Experts of a small language model.
Size: 14 layers, vocabulary 50257, 190M parameters.
Below are experts of layer 3 (counted from 0) of a mixture-of-experts language model. Rows are named router (the router's row for the expert), gate (a neuron's input weights, with its number), up (a neuron's input weights, with its number), down (a neuron's output weights, with its number) and show model dimensions 384-511. Each number is 500 + 25 x the weight over its row's rms, rounded and kept within 0 to 999. Numbers have three digits each.
After each expert's rows: "raises" lists some tokens whose logits its average output raises strongly, later layers aside. This comes from a sample of Wikipedia text that the model never trained on.

# expert 26
router:488519471477511494472483489502493464485509515540492537505487506523492494481509526497517499474483484486542507479487495485515522484508484483483482485527531468496437502459461494485510543474546490500486485507493473518517520537513507476509509477493492495511476513507494498544478517454502485522474522508534484454520524534484518503530522468544460497501464472476512508498479514503489434478527
gate0:536499463542564466480458505467455474459482507500497498507485458516491500501563501493486521482465507500529507516500529514452513500538529460513487485541516521501425520410520455517516538504487494554487497483495516494517520516501544506455490498491505477529498477488471475498555530520514492512486520533507546520498550503520515533514485480535517494516500532466499495501488484507526501471480
up0:483478528492508516506513494491521482495481497449504526506477510436513539515514500543510478523483529517465510479480445523511478522481508516493550491534503483457512517506532510482505507474516504493546502502527488484497437486497526485483505560447520488493535521471534516503513501530500490543545465493495494511481479501464524475532458483497468515525475499518465478491463482501539441495515
down0:477504468533491524456461559513494489485521473542514501504518485530466499488499518485518520501473474544502493493497501503484525503532504502539484476502532484529426492470483511459572522516489494557455474478489532516473537509475519501528490494531484491507496453484487470540474514479512524527471486509546549469498521543498493510502500514498529502500536496478536510495534521491505489463485
gate1:502512474481506495523535490450496543453516533534508526528543529477494460491494545464477484506535482463538525506513517520489484521545544463529512480474501499483508518496513493497485456497483515478477494476480518467489517533505490463526534484501509491501521508503529480505476522492520474463502525526533509492571506481493483463493490503520489467460501525503461512516495521535485501517515
up1:474487492478490514516524522502496510496492549522463521522540513510489485524468526529504489479491494481523527494511509535508508528492478440491518435474514492496476467495507500481536466507534521489519485463462482503479514556491515472535486467465522548493500493500545529518466513483548502461499522554556503485541515540491483468516471501554509521477514504478476501530507500506476461493503
down1:481495471503452472500494520475470498502511522508501476486518505501496494512474495511466505500488528497478543516525475533531500456509465542512509494503533511491466529516513449521487507511485428510526486485487484500473460477482523513499516477511498506551504530507526477482489491509500488502519477485540484480467483531490518451532491537469510526477468515443497507483496526496480502499545
gate2:513523495472538472526472488481489479492486460451505525519531533531486464477489431492498475513503554491486475516538490480492465532550528501463523463526466478482476486502520520477474525522503505528479492476515500542421514525506465480526505483517531511541527508476515511490508521475462564547477499508493498513475541506525533531472529491527478469500532477466466489497546505491476490479476
up2:515522492499478476449469502484466497507462445452482544479507529533496472531475477490502477475474526497495498538537496496535467476529505491472526468503464454494490482506490487469478495488520510517479499481508496531448514491493458484521519537527513511543534468472530487521500481478478528514478487526505491490504520502524547507496491496499523467508532480500480489501527516473468528502472
down2:500536540446493483531515474454494490495534425516486531478497511497508476521491478540485536503473511505490490530465509497485477505504498512511525467525484468528469499507522497521510526518513514477481527507532513501517521521448440466529490506510522499502489515475541494481507520501476545546527498505500525488537536511520523498509495502542514453543493499488475460513532501545484481523504
gate3:494491486480492509503504524509526450492551527527517504477520492470504540519466552441536538486504501497492499541517491530499513484541519517504496505476468499469473482485470511447454542498518486498492463478516533522488551512491516545515545499501478512486513481496516505474495516514469488503493483473499510493466478499496496501484492517513501537486480463456503532489465524499481517505511
up3:514502541487497514445520509492509473483546527502515557508563501512503535487464557434506500481459496515539503533471520531498540448541502494458489490508508491490497477484460507447471521516532491501465456471550505546516473511472534484541516525503499504510543505491498519489548499504474462464521505481473476508488500493446462452521525486512498516486466476489505506503488496518517507452471
down3:486510547483489498512520478510468500512488523495508536520536495446481549506491514477473493460486520499525521550527494518481544488548518496507506472509521524446525485519493485520462503467500524485477500500497483480547499513451521526484512488466528506503486522502562465480499534518487505506476478509512472498526474473500522485471527572504496514467426496477494477477506489562478517478471
gate4:509551507522515516529529484482486504487470528496529525487496520512459496502497531467554519513480520528512511571530496481559466415490549530486479525516504480456491500532528500492526504476490494475497457515503505469484474506466475505470486518484560484536569546491547550492480454504519522467506498492517537536523544536491501459469542438528514478515496432514558508495511501507520488472503
up4:523511538469529476526541478522502524467459524537484516472494505501476471526474516483521511520501464515508492566496541526507530450514546514471518453488476490453496520494514527505501526482533483481485470485482495522481480530524515508464522490482553498531483532526498494481481481533477512463479534487500521504521542483514532494503507451528512500531481473501522518500524503496505533518485
down4:498522482456494467516517486482484507473518483520517511532523496493477521511474486505455491511473493526522518525472475511536507483501452495568483512494499531480498484546556462486469476511550521484482517514505577558531560543517478508529490484478480517459470472487474508497467455531446507460488493487484552540524452470500512503513475483485504486510465539485501487551526471464523537510498
raises: " the", " a", " in", " him", " by", " all"

# expert 33
router:515523523511537514506519483508481531525452471503490496492537474559497529506497490531492477503505524484487451469492475491533487508500454520472519488518523506475513462472486546498466489458573503500547507460514509501489495459517499479560505506478487485496508497540548543498521513471507494526540473473509494484465520490522519521504518499478488487496474488519472473492507475475475528531454
gate0:545517493468519458521498507462481498471510503511480519502483547484495472509502469486508461531515504511516480495475497459467490526531458506529493517512506497470503496521515492483472526517508539514479454471470453554448484482494532452510501404530501486463487517520505508515506504515519500491484519502457498525472454510491516527546567464501526570516487526458482507495523492523465479484477
up0:517504455499522516533466493475493492527485511518516524542507514536485506490528540526527506496517539498546523515515515514454533528442486476478478515507561468465467484500453476447504567476472491499503467498478479487477503503490517480472455452487500526485439553507466478523512481522496512505496499520487493510473539516476515515543520516496502497447490482482526492481489523506504498493478
down0:520495499543516521514500508513469537505522517501473546506472480503484516473489505506496479470536505494478551489506508478521513511544490526526512512508491507475489503434524467458507492512493460514482497512485488455487466531488499484532475452473493467441523529494495478496477484504494508496493478513454537516485496523485545469520510526472482506496553532514518532531501489494476519493434
gate1:504480466514531476489485521488486502484488519489486547481482512502527513511484512505474504490480504549511505515531503507482514475539512477495517537472495462512510521496537495507490512483514484505528485564534509488502498467504467533523474511543511480500532470528523469488528451454447483476524559478490492438508503497498490494481517500517487551489544489532554509537461493511487468493540
up1:483510469521537524454486488472511519454503535538507535489489518489477453521531521526527518468523534503499511557497519512508525499509494467486489578479490517502476528498512540515476540492496493483481466533497526528501466497531503502525485509476550536450460484524500494509487456471539508510489512514513536474489534510487506513516501475545530511519554486499518543536462492492485501464571
down1:501493496491498464473503494453527485487500546467491525511473486473481494513490491513486500447499471532480514539505493527543516517493494491464530510467500479478469542507563492531481536524486482503537500459519499507488480497517507506512497525554534490508453455515486480470511490477494492464495522510477513539487514515510485541483508497517464515499505491497511496474499505471511523496511
gate2:496464452461508525507530500506476451478519512484530502509496478490499496490508529512532453492534520487507535543476482530502504483495526491485514490472516475523487449552441456452504553467499492507500483496482472509499472487527569478489502489471546524496464550542502449525481511514525510468504499517505509451548496487472523508501494457534509480458548486472539537492507522498514525482496
up2:479517499489476524521506481530511481493543484502482493482501489486461501446502560498509525519498513473507506484522469479485481467485515518475502535491542438506502474525475501463493524474480545512452485491521481526507500515485573519490485470468515543501494489527461482542459496518479500489478540532478484512481520505499493545520515522488496529513491493497517501486537479487487502525492
down2:488480501503508495474492492513449506497494527498472515520485507517468488462515494465528495488538442471511492545474484519474509500510508467529545492504515537488488481512469494466519543510512475492498518493459486526507537435521481470507483457526546467479490451524464524487458500482478506494523488492566503561518475500512490509543506494519505460457553504501506478475514490509515535529494
gate3:519563530481468506500504470498463500509483470455547542515506496490484469512497479549456457483523534478511505476519460468505534535534477532464492522541523493447527546481519496516479498477483455482513454470487529509473506449505514486535496526463487517513509497478519533519501503455499494544504556530491458472470492503503462557525501510520529481454490503512507502478463523475513481467492
up3:480569535498478525454481507508489469471485496493512504500482558489529481499500494514515519507486517505504506489503480534468515492470508481472490513501485518517485486511489497452525521504431540468470446507476491478519484506476513529511550503514539504506485461485492508530520492505474493532469544554506479475514508478528474527550479448460524503489509496501510431497512533499483499509471
down3:475553528535474536508505490497465504527485522494512486488458490487498511490497452504501510519512527472505505503484498454502506497521482528545463501477498519488485476476526516488495518527488456466555443485473523540478488467507521492487548504480533529509494437453532540493484558446477498534519550499483496519514464516539464559474506448502485495482522518527503548480492490468498480486440
gate4:498538489476521533527498483491465482445500511521525493503462461451503491486480547518528481517495483497470516524466464529457543504432477471489493521526506494465471557465499526524481517494497496489490503499488487500507501533507531521538484521489497510542490519506502481481500520536503529509503499528510497484461536488507473530514516491492509469511478541484523519500521498531510515501545
up4:508514508483517484510522483505505505499465542540516525523473557461507515507492530509493468495474519472526505516525462476469516481481513478512500535499555446426428486514461484476507526529489501495466460530506467514521498509491511477494446499445506495488492565536497505468503470473520536559512491495565481460496523542482492519514533496545515506498481519446504514512498534504488519520539
down4:497530479488487472518497477492490491491501528520523532482486519506503490479464483511502496498470513466506486511537486511461544491478456508500500502526496505529493481519499475518498503462482497479492456507484493513472511464493565483525512507509488549555544510496538539529447561467505468524513506499475483499479489505510497536481496490486530504505431541458494522508502520544502513507485
raises: "ust", "om", "ull", "ul", "ut", "att"

# expert 12
router:469524525522474525492489522498534500511473476525487474488502500533499547577525475517492495512472476550494519487483528511484455493498480540548522495486476530552520526493524479493479471524486517493500515518500493450519487518488478507493495510534487449493537495471485551480515516501497503497502462515460499524466538470491477477483445480452521488532446522542525496527509485502511529520467
gate0:497468493520502497510527462539498547515513550507532547501494492484486516504514500498476481497479522498516462496494451484537533492509524522526497456488476519500518531548518500475497500471532499463461464509493500514511514471526537555473505491524556495507497520540500508545518498439553541488478499441525498513530476561481507519477478501487497540523517477509459497475484488486495482492525
up0:484509478464535519500541480463477502513507509480482480514493505497492505467451524514490499528470508500539521530518476510528506479469500485490505509502509476455492459505472461513502498467534527558486476498487483550564484483519534492526509516500515506472507489482518496470509531494483520511547501511527517520488512502496501509542509510523497478489521479490480470471490491502526492501508
down0:458503502511487507519489474515519487531465503488542486525541473483475511490488485493494505478500490480521516483499471524511502526510494485543533497501475505454483512486468507529499493508512506501525491485491495521521459489536504518521516514541513481492492536498523494509475514482493541497515517488449494525475479531488515514538497497509453503504512517502474488490461480535506517494510
gate1:514511475483537479497552476495492511478538523487512502491502532488479487453493545461491533467480550492519478521502497510486564479495497467443500508519524476443454501520481546496525543498527496502503480487530494536504498475548551497495513460482491526507469508537513475505473470527503510511491531487535518441500491530463531535505528512542476506498540488478498513501500532495488480484537
up1:498523484476471461530528492481438473476496488485541523541508476556488513476508507473504496470526493504478553520471458469515520507493512465482469541503518494462437478462497488485491509459517447515521489521501502556520474528529518520516515487458551493500487498507490502491479482454502487538476487479527514497525522495493489522515525547527513475485499468497467503510443490521459523500510
down1:503519484515512501509520453517500469480501564501503533483525477504509491478468480475527502511506533458493483485496518506531550541494516486482465499519461511468475488496490493466487473491475550502505505536459483527484493520520542493513491486511492515499494448480504509506529489547483535506534457456536504512484512514488502497482512504496504484456539487472478464477504488553484496455516
gate2:485493477477474488452530506476485493526505561476465475495491519472499451507514499466544492500534519480527506479527466474490508492499490460489508519555484509494488472491496487501495479521503499488529465457450487502507492536490491524498524452522533531490511520506443495541502523466529501464505516469496512476503470514540540508471523508507486510509500496502497529511492497518526499511551
up2:517476450464491485488523465491454474497523534500528487483495521510507496477496529459495532443504507507489460563507512445451482503477488484489463552471464469508513503529496487476466508498526425526519453515549464537534502524529524488503481507478491526516501491495484492484475513507487508507555515485548457489556474512451476520493533550494467499473496499473487538470526483496488485541522
down2:498504443540477467516520487501485470456529535467502523501475558458515496487493502461514464443528494492477505485508505478556529466475531481494537497542479474490465465491532499496464464502540471464552536501507462499519472520481454550515542467486500487497448508500518446520497472510504511503513474504501508485497516481465492551489492492518481488548546475495503490519511510500555464498528
gate3:521519488488514469483532496463460535499556483469477514487487523492491478454496524469479492481515557496500494536520523465486539510511516461465440514472491474505500485518472500476493513466529475531476490517504479549486492532533526500507490497495513510527466517527502485474508511552477482530503516506548523472519492484485534497544501508522490499448515473459511504473528516511474496502484
up3:538492474497531478506511468470451541475536517479496493512466521464479519498527553498492505480522495482472466553503488450508503477494516484473455547431484488471493524488495518503476543516564453543459495502480489505497527503516525512475488497472520517473487509545499497502454515536453491512483523527517521508547490524517465508512480510482463517475502493483500510473554532551487520509475
down3:521527451559506503501472474498422496511531522502526510500518558460489461482492514509489527524512501464507474534471477458512512512503479464516474510487458505523503471511467494499518533526540474499485519472480501505490528482494499516498504513484490491494464514500477426503444463495487521513445530507521528497507508498470505472476517520487499471518525500527477511485558512572517487514492
gate4:505474538491471494479522459510485510496500500532516524492486527469479507511520500480458464502499489494475486518480488486501501522487552492520483475522470476509462526492488496510532517492518512533543451522475451543494507527481526480506480459478492520481521516477491440477498485517543527512539526507526503499505487523481494528538515542532502500509561477503472510469465487532477483487577
up4:519461478451500509490500470449528469521482530499499499525489475483485477505482547521494488481507504497502521498484508464474522516480523487496481503481518451482462499492508482519488502488555502520473516484471455543534510483506547514506497481504536505482490502507490467516474512457523454534497497549528499513507540539493512484513484481519475539515495511503522474466478513486501496505479
down4:512497443501493483496481464506460506532500502498515485533514515495487503540487503541507494488496511487499496520492513493475500517543507520501492501454465493525486530493520463470484520481552525513491497468475465492501502479503494512526491447531518466474514506499471456506494494461506510498471518527484489478463503563508512450510470489499503496549517527510471481476520488506485495502499
raises: "ult", "ined", "old"

# expert 32
router:449504497485490505544489506476518526476498481483494500487496505545505509529493466485483535496534454482484463476494506479495452495477477542498522445492481502538531527467550503503498485507534473478513489523496499490492486480463516469503513481545462527473533497534532550481487522487466524490506471480506488529489475455524497459493501502457527490520438476522490502513526474517493474507503
gate0:485452503493469487510514490498453543449490500518484439516472477530458474553498501489516491500518470509498506500570530482508497447509499534516511513492518501461535502491471490476479521497468522512439498477481493525509469537462475456486559511494508497503537499560504487518481477492512508492534487492488485497499505470515461506492501488474518457445500499533546471529459487508485495501515
up0:481461484463471471438541444496500487495494512511501525490513483504466488484502500491576435507488531501499516492520496509519548472481508462489478548454525490469472487477453504485525514462507515538491496484503497532509504470509493503502508528482502490519512533562465474539521494506497534491473534518535494501519475549471498522523503515540525490497516510526526502468497524542465460471507
down0:490443526470517523512482480473499544473514513518491491511543471510494492534472486481528504472505443529533519521534482515450463471533446541559491527502500486453492460509479493488533501486477566514453506499499524521528525501523504513502543519521516488486493481523516524464498462465509513490474505542503529500487479489508466483473513532471482492487493521527504462549478510506543497458508
gate1:474525464471495445489569458497524528474496504513541512483491499500470469473526479510460486480506491483493482494485471464484488452491503511459517501511518471478493464472466522505546488500516522502502488567513487525546497499489506469482505467499514484468486522538554505473474496486470527494496479475510500508485509492524477506457529503498539488473524463498518517481493514507460493482500
up1:484550479487494458492553492483514505478504493534526554447471493494474466448508473477474507469505514501488505509500490498496506450507526479438488516467527485474501472477488505504546528520503510487477469554531479488541521517494483529476506467486527462457513515529529497500444497467503532499494498466495522512500506489534495510486518477497523486510512478535531521496487522524481468470503
down1:464519502471494469517549487513507497490502477511544525472522491491497450485511433536477497474478461484524469487469473485520498458463516498507513491504482482489507470456463516498493494507535519528477499547501519500523512514482476493501519447474516508495512502536550484495455528485487516452518457464512491511512519513553482492484520507495496497476451502522520514486503493511474519460472
gate2:499532510488522525477486468524494552472511520503490455533455484503536473497476494496517474461490505503509531506507491501499494459491488486498507523509506464491503461541512498452512523571550523484498507542486514517503487497557497548485470498519528478464471448507504492533496473502488458478504446485483515529499457472514544505510501516470516444443511461524481519532497408461475491482474
up2:497511491530511473482525424486497498495466523499506481501456478478533483479508528478480464494459540497483493541502485506480551476457541446488540494484483446492472508517492490476521527485499505482484478497491505518467512472528483506509472503481550522496450484512505467514463518469519494522505473504495496524466476522486505518521527477469497488480539488486479498472525467475461474518489
down2:506496499517515494456462492542500505486485530545454501500476487506513485510491525476500472494509481498492537541454480516537511444497473484498523510505506497557540497510504464523471486551500519497443509478536507568520489498495484529530525492489522477495481467483460476521486520500484506475492462487490520496491468497539473494476518533477450508468515511503508472533510537467486502466532
gate3:524517432469509491497516474477479509474483510489489505474484535478538470504521488492509469519506550494516502547528482525492511482514533484462471523482490504529445514516522503508548485527486489506512513477479498509479528503499480457493412512479495460483485525480523494535503457513491481490490509482500508483512509527483535491521510469547478473471500447510513505507534478491506468504458
up3:514497467499467479484510447511484494493477517487509474489491479457483475489551532493498477477505549479519500471516454525478528479487513469471418522536535507495463545559478483501517498540541495481506518546500480522485488481524537500467440506465531512456455513486476514541493500508482519494490488491483499482474506528522495532518529477542524457523502501458500500467487458501503505528489
down3:483503511474479460500512513506455527495490482439479489524466473534466477501531458519474535518511551480515512525519482512511491436473499465509522508453483555533474529538562483511521520465504467482558488422470517469505504504508486501499458504513523488484495494500541470503518485478457500504481489506502483495513511503499498504504519519494524497459485497460481500455480505493548456483493
gate4:497475466481508494468516470486437503464502514484509497496511520516442486492488502529492562552462471457521490494489490465516466521491519483448493493528498483488517518535509493476534527512463544492501488538521510504504500521484492480518520522526527532485520487518539518478514488461481473515502534481559496485459486483479487544482481555482490504474494495516500516495527489510454487461511
up4:506479497479480510513540458474470491491495502491510505475502522489470470472508498513526507490483503481516503545476435469499496523518535496441499519511489488487497543520500483457522513494478571511498488537498476539499527532518502487496507479501535521501489536503523512502471475458481501520524516508536478480474488515482498523509518474510467518486536463505505526470503527502438458455509
down4:496483473465505519534527506485493484466493504483521550475481463509478465515506416510481528523502512472521459479477493477517470484477521504475529501498462521511522522474484523509519502513499540506523488527533510509530496554517475474515542511475526536503509498509567523460495561482478494494521507479525524498488505496493446529483475550455468494484461506506497492487469485536503487455482
raises: "gan", "ight", "add", "ach", "qu", "est"

# expert 38
router:493462464481506499524478495468516520504477529530499512512513470501477506504492542471533522489503514477513478506514488503471512548466489446461501512526532482506473491507476491497478525515553480513494456470524465541518490525502492492481483491492517515530471548498483474557468519487548492541534471476552486496515502482518509507523508487511504529548478466512499495474468550452529513475512
gate0:518486474460490484502472515457459476505502449497469554530493482524517500492492494500482490506508543523511505509509551524448516478499497486498502441508541504500486551506465477495551490507496542522497516532522524457505505471478516518522502488490538505493492460507477479506531498531506488500494477513490459510492525570477489502462497508479462498477478487460489503449501463545466489511495
up0:482529531465524448496513491526528505498552503476483492509487515528478462481505499536483504492522541524520513537473525533502518511457490508494519472501485458504477522519496526506533499499513496509498499476534509470511518486523515504490497500505504506474476537511527518472545511511461464540483542507472512498466511503501483485524489510466498509469523511498537474519501509532467460530515
down0:511519492514528519505494499538521530499497492480533502458493457503481498484501532512466506496502523487494496489477470543514467501526515534486522509558481517506464498485506495526509485505500493504484570539488481533493479495491494503509487520483451533539467552485520494473520541445507515502481525536488466534470517510494510440491486501516496522514512507533468499480508555483542468539491
gate1:522529520484493506514487494456548507468484487488501503495492488494458534551491527503506482503495474490476518490494491463509489452487550455522504513521470473527533532528497520495471522492515478479497464494492494537510501531516492523487456505500458425495466523487510521504512496552489520525476530511480513539502478502497529480481550481474490526483493452510496501519536545526517535476515
up1:497529496464496497502529509516498478529548488516485533460468512524494508575507507554497504486510485493502514481459516505487542471545523537468507482513503498482500479517478557477483495514496535512512476512523472528519502526551511502512475452521532466489465467509517552474553496505525467507526516469454486467500517517514459530543483477509514536492471485497505517516465475534473480460506
down1:508513487475488495502505489546475491530505520476489540501480502543565470488504437513496495510489484527535496490481515534515511485519429491489487530508537536490517499489497481468515496520525475556517536494524494526453487502503453537525501511451513496474460498519496467475487521509520470468520495504460531430463467493521473533526535508487501522520480499502481529532522503495489431518489
gate2:502511429478480494440486509487504500512466525487509435517512535481501511532554489478473484470524499502513499468520517484479455464501520509505482544512470450513483494515495488492506531460512456482502471492480464522530527500524488540521478510489520536494553529479508461492537449475497463432469513511514521503470511537521497514485466500562493481473524548507469490500461492531468495491471
up2:525491488464491526465507514523486498502526504540482533499494507502479502472462485516500510470515492537442528482500526508509540507486509493471478522489474512476477487560463524497507505499534509513483498502494477478499472511553454471506538499519542467507483562524511512489522508499453500486519521562470525474487490502505501556500476501482536499486481482457498533460443499538451463453536
down2:499503510461486505514529489484500533510517475521482521480462500537491478498481523481518497520498454452508509505503495515460510487463497534449469484512522558490465478506457475491483444516504477519516532503509504521473495496515448514521494532468518470479467488524485505511473484508502513486508439501501526492526484475538502469516537498472485483470475482523504530508536528510501492477478
gate3:530523541453476538527472532503543509496511496521484490477510518483449484514467487494519512514538465520505511465476480549524500523533521529498504517476497494491485520504509551498490504522503536511503505494490530558465510553508525459503496550488457463505536567479521517502510469549455512485506499459511484450524520513460496486514496478499467503526488480488544486496480514506501517462561
up3:538487502495482496522478523487512485488534511471499503502537533461426498525491503502510490533520493473526516411500515549544480538489514467494496478482473508559482500521502495472498537469522510515525454514508506547474499511533493487515506485502454523458484529498503522530544505465515450501529508483494448459530488496489522480487462489482473504479467497489510523491481531521486491481506
down3:485437461541495499487484533475501510482541525464496480504567538465471530479507506473527535474490503542462501461481510554504518510492515460505513517498485536506500475512512500541514491449497500507501470527507467514502528476545465507497516506486472513507549472472490513465467507475495443503478526509498506460486506482518519477505483550499478490449478460479527475501467498502439461484482
gate4:507502523526504528523492481528512510508522550515487516461502481482489517547502512505474543465524538472528499526507531491528542454511476507451476516494522480537526487483496524519490472512519468473486517523512491479488554508532487527498470515484494503537526529512512530503521484506550431488432512508541515505537493470517527517488526514516507518486461515547519506510527509474495503504468
up4:522536510484492519484519514513478481453528465458521502526475481510491481495512526490472503479527487503514513523468508479518547520520492495485492513512463473495478514512471457429495518490520511513555447539500544539518469521532521469503495467538546475505490510517505509533528491461497501501499499530456508490482482509491527506517511500527496531522474495456479491492476535515475499506509
down4:508492515482506524497513459495459501446505522515499495530468469492531480510506492499438469479490494533533484521491513471520500498557460483513442537526534501492469479502525489502543493527524524489547493553530491491486487519550514507523480500477541405535470501492499519481504489513504520493511465502501560460494470474497533505530509488506482484506480467466519505509500498502461487504533
raises: "e", " trial", "ess"

# expert 28
router:480491471496490486454463530470485518496514522541515508525487507522502472466512497497550504501506477493561536527514495491483531479495510455503497467507516513507437507460506487515504521509513485503509507491503494476527561529481510520479461497480507463514451499477482445499516520495532492499465538558518491454548546520492518495495489492484464477466490505512516517485500503518458482477516
gate0:486545534492468492490498486502513481489509488472478484524538557517535467518501506529528484452522490531486515514493500498434477496520470477464513502504520460536431498485490501520484515495500466452558501497538479509535513514492496470481455532486524516483492488477510483506494493497484470512514480528499507479544567502478504452513498448527532502502496489518520485549509511481490491488487
up0:487519531486485496491470467509504467518468520538518507517517484499526520479483510450488544486476484505503514508529547516487516529460505507470524519481534502488473485483513489499530478447482496463509509510493491512506484505542515499491524526476510486478567505518518507530530453508532512509521510530476508496521525533514525488494541466505528487508504473531430513528508493515462473486504
down0:519504513525503495486482507554490480534508551520547555484477506575468511529535471479550490485535502456512528504492533484517502532476528549528494518483518493533490456523466517520482500470472519493490515474463520488499484485465495527500523496490478481497502517475538507522498488527561510485494510509472453472476463499502528523471523518514496506463504490526541503518534469539471507485511
gate1:500456500492478460478504512524537495503510489457524498501511492539523494488490502513516528452508515455502500517537507546457523534537543507520509537502516524451467501482527494498503478508519497490552506517509482541503504500496463486463488470435534496505439477525465454499552526454500459491531481505520509504518507502547506476483493548459469521470472521475487524487486480514466482510525
up1:466476516489466514509470479510508531518496457489504503495500503470501486577474528489519501469501496465466521479490515515460486483488537505469499533487508474506488478539490524502523492482525509517518482511553497510453466506503471444518512532451505478521468506518510485548505463488507455482530479451515481522536492500508536470520443488485524503502473556472482519477486499508467481540502
down1:492471474486460517545515507464486463510489487468517528542498516457494484471520522472522526511539517511481494443521499482450532485510480520498505507511507497480522499488539506503491530472415503462480514502485470525455504507474511514490519479523548486503478509497442485513481510503505490488471521497504516514494501518539418454472482480501481470498494545495490490474491507483523520514496
gate2:499507488483512460496482511509517500502523512512512495504508551535498532466520483527550527457460470502516522500503551504473553502521478449517535481493508518480424498433490499489544501472463521544485485514511461502516515453507522523480459485505553500541480515474483500513534522559525472527514498553508493445561525535513466506501505499491477488466541462503510533489508522512454463488522
up2:515505576468501503488551490522462520466475517497469511502519539481510542528489501480452508510452510481501521531476498476542474477480471538454488508507511472467538518524494530466513528491533512508517495538534520512512432497500494488484535527502515519494515543531556541501516451526507491523533505447501458527496503523493510446492482489478533540526428488509479464468441499505526496516522
down2:503484496494494460477503537492525529508563491505537524524478490513509472481520505492543561515504464517514469486483555520503531507525482444503503490476514518523420459470515479471528435468435506494527513457460474514503530496478490453492487494520531466495518492473479467497547534507522475540477488557511518483507517512535470506476481510513503458477569487513508522499546499479469486440460
gate3:481444507521499516457512492487511504517535541475497472524508506476491529472522477532516490535492444515483523501483487495463564503488500518452462443574503480526509503503513512519517511513502487513526472539511502496485501528509518480501518474471523514459495494518522441523535515501531518472542511519496484433524532547498496514492519527527510525495511546507498491510479513483464467480515
up3:447483527479492533491504494489498529491479541484466490499492502480501492500487494485505503537494533542505509514490492501459515511498531526455500446553498477502471541542488528502523548481509475477488460519516492517511496508522509477525522539520487511429507515554544480512475479506534516515540522507521454472490525504520520461498493517532505514492485539519504465470508506502505469510538
down3:498493493487510543516467531558462487486498512504516460486509506464525490479498501509511548480490498499476512483487525452460505479458526459465485476503547497498474508489499491478568469521436479490477472478516505505544462459506479529468451488523507493513481473514559465503513535508530526539464524495517510495527491529491496488467492453481502495491556509477488507457504451480459487559488
gate4:447513524510481488507530481555488500525521537516496544512482481478470486492499528491502489504532472475505522490507487505520499464452513492486503478536473482509499475469537475488486487536507467461511479508497497555497544478464514501534521480476484537544497506488484548493515530466509469527498534449518466455506513546516500453507486509495525469482540541486455490475525529482555479492510
up4:440510517503480483466503469528511480502499564510492534505507470505496480491471481528504513492502476466485561477514501510530488454460492500493508507549492461527507479466503481485494517499515475501483524499476473511454528507446485485502501495496496496510486495488499509499488504445506456506490497479522484460505528547506506444523503505519551481476510508494475476473562567443534488489465
down4:481520465573505475525497468516477541509504528486487471592506533451507445495513490508543507502525454496478514490525494480508515492510526494495481500509503517497497464496514489479514501501408499525493523497485523491478500499478465541501459497494479506476454477522489495479501504498480474488505478520487503487511541517530547497509479492505494503528521559505464494479525506514492456482485
raises: " the", " a", " his", " its", " their", " an"